Experts of a small language model: width 256, 75.4M parameters.
Below are experts of layer 7 (counted from 0) of a mixture-of-experts language model. Rows are named router (the router's row for the expert) and show model dimensions 128-191. Each number is 500 + 25 x the weight over its row's rms, rounded and kept within 0 to 999. Numbers have three digits each.
After each expert's rows: "mostly gets" lists some tokens that are sent to it at least half of the time. This comes from a sample of Wikipedia text that the model never trained on.

# expert 17
router:469493454487516533475507486513492505485534474502521534505443489542493481500510520507522499542515496545476539517494506463454480452540435480505489505472485500503527522518504492483521486509496491
mostly gets: "°W", " Genus", " Coordinates", " Preceded", "Personal", "°N"

# expert 5
router:489484541503560495522511481514505492490512488482497524469446477491517492528481516513446450495498483491465490473525529548537501466485458493482496523480494495464483561552471471470502473464449500
mostly gets: " January", " August", " November", " December", " September", " April"

# expert 22
router:528485450492495503488489512495458493469515494474474507517487517476481510493484499444513491501468486534520510462561496549427470490511497488493557556477505483496534534547526470497493429530466523
mostly gets: " high", " non", " large", " million", " sq", "Population"

# expert 15
router:448479472505527528510508443505465482444523532511498533518478531487500485512494477493500519520512460497487467492523526520524506483494506482494541536511510497517468497543512482492504509501470494
mostly gets: " Street", " Airport", " River", " Avenue", " Lake", " Road"

# expert 6
router:473487561510510493483525477467531506468498495500474504482460461513489466464512516491447474486505526533486502468495552496458476449530559519496498530504451545493509489534463456526506508453491449
mostly gets: " |", " —;", "\":", " •;", "};", " –;"

# expert 11
router:464495503506516538506537474519457483526504507499466463501494469461499477477525527506478520516483523438561483498476508483518498481495534487509533469487492525487490496508502497483536481451548502
mostly gets: ").", ".\n\n", ".\"", "\".", ".", ").\n\n"

# expert 7
router:532478460494545509465544446467474464535505485495491502461520555477474509476542548487498496526477503509481474482537516517523521488498484527469507518490464501517468515522472486513527477500488491
mostly gets: " States", " century", " there", " Committee", " France", " China"

# expert 19
router:490493509542511451524534492500513501506513508502521471531466489496512502466511483489465454488482474592487483479492470497536509477473558480473463482493494493521468516490506480511546423480523513
mostly gets: "199", " ", "201", "198", "197", "202"

# expert 2
router:500440481537531477488490476521501493504514511523507494496479518478489518492507472439530483532443445490528430494522528530501464465497505524514532552484480437519482503493502470488506519479481498
mostly gets: "ensis", " la", "mann", "э", "ić", "ó"

# expert 13
router:526511431480548485530530472536477498521539494485490516510508532510501466490514532460515484503496503526497485499566475493515512503517519515477554502463477522468497509494502514552513503514502454
mostly gets: " members", "ings", " life", "ations", " development", " music"

# expert 18
router:519492462535535530522516440527511473473516512521498490491471490525475512531548505487493506491512420500479475470539486512482499490490473503479498515497488529530501497533497449491488514509460497
mostly gets: " New", " South", " Mount", " Great", " Big", " My"

# expert 20
router:491523469481522514455540451521476490494505492491483466501517537503512472539519464504533508487470511521520518500518458511495498526513514467493518509531512508521495488534539487474498469510451458
mostly gets: " new", " early", " second", " one", " former", " third"

# expert 16
router:478481473510516505456537461481520466501507512522494516501469505481488472521499515497475471546490479525531465494528487491509492496549502488500511509497461542497492532477511490509493468443504475
mostly gets: "_{", " \\", "_", ".I", "{", "X"

# expert 8
router:506506520530485497490511476477516471507508465513510532507500503508465519464503493467529515502470501500500494488524508531459512522506523479465547501496458481513517486524488497457539538510507472
mostly gets: " and", " his", " that", " but", " their", " or"

# expert 12
router:473493538492554556479521514514493484530509523485493492510497538479479464468489487486452499495514509533503500474515561491511490489519529499487517515495448523478514492528470482496509510488524490
mostly gets: ".\n\n", " \"", "==", "\n\n", ")\n", " |\n"

# expert 9
router:506461556516524530521497476523505515517512505501528465504474516471490487535490476477466474501493464482502470502522493530528516425508491488494528491508477465524479528536489507466484511484452496
mostly gets: " James", " David", " John", " Robert", " Michael", " William"

# expert 3
router:481496479490513508502540487504519481514499504480507518471458461448440478502487529485459532485482506497476496518522468516500463484532533513510522491508519528515511588492512470498453505493440492
mostly gets: "15", "10", "14", "13", "11", "24"

# expert 0
router:468503544472480490519528524519536506542500508519498513474414520498458480486543458510469526492510468509492494470499501505494501472503535509474497513481486531501488543538517530478523478400531512
mostly gets: " −", " ±%", " ·", "^{(", " Nominated", " ISBN"

# expert 4
router:493501460500487518474570485490506472481525487503534505501486574471467494518490497486516448530463508486499484493508478521501495469558466502497519497460480527474471530499485502514477475473510449
mostly gets: "″N", "(s", "born", "–present", " Clade", " Died"

# expert 1
router:499534470521500522517565490488521490506521521541494488523537475507531500497497472471494477488514473509513456490554480507478487483476492481464515499469471528504488508504464471495503502504483423
mostly gets: " made", " used", " became", " played", " won", " released"

# expert 21
router:479508463502502504507510514520530531490523516488483533522528461487490478487532470447475486490486491475517461492500486485498466502481537493519484505531429505486492519548447482501499480472522483
mostly gets: " on", " as", " after", " for", " in", " with"

# expert 14
router:492529521469497530487501508474504493509492477498476506483485512501495504464483467502498505510514503537486492526485504517464513486516505502483504506507480481479468507503455455512492490493533428
mostly gets: "),", "\",", "',", " while", " when", ","

# expert 10
router:529492514480520508510540506521466479504526514474453479533445523508496540480510534455485481502517478514488509491501443510476443507511538495528490471487498510507528490533506467482489449463513480
mostly gets: " the", " The", "The", "|", "=", " this"

# expert 23
router:478539478465491499508540476487513476471510505515505475509514518502486504478500490487510495533486484536542495452511530557481452511521499501467535548487497474537520483489486511481508485508507460
mostly gets: " been", " be", " well", " such", " are", " have"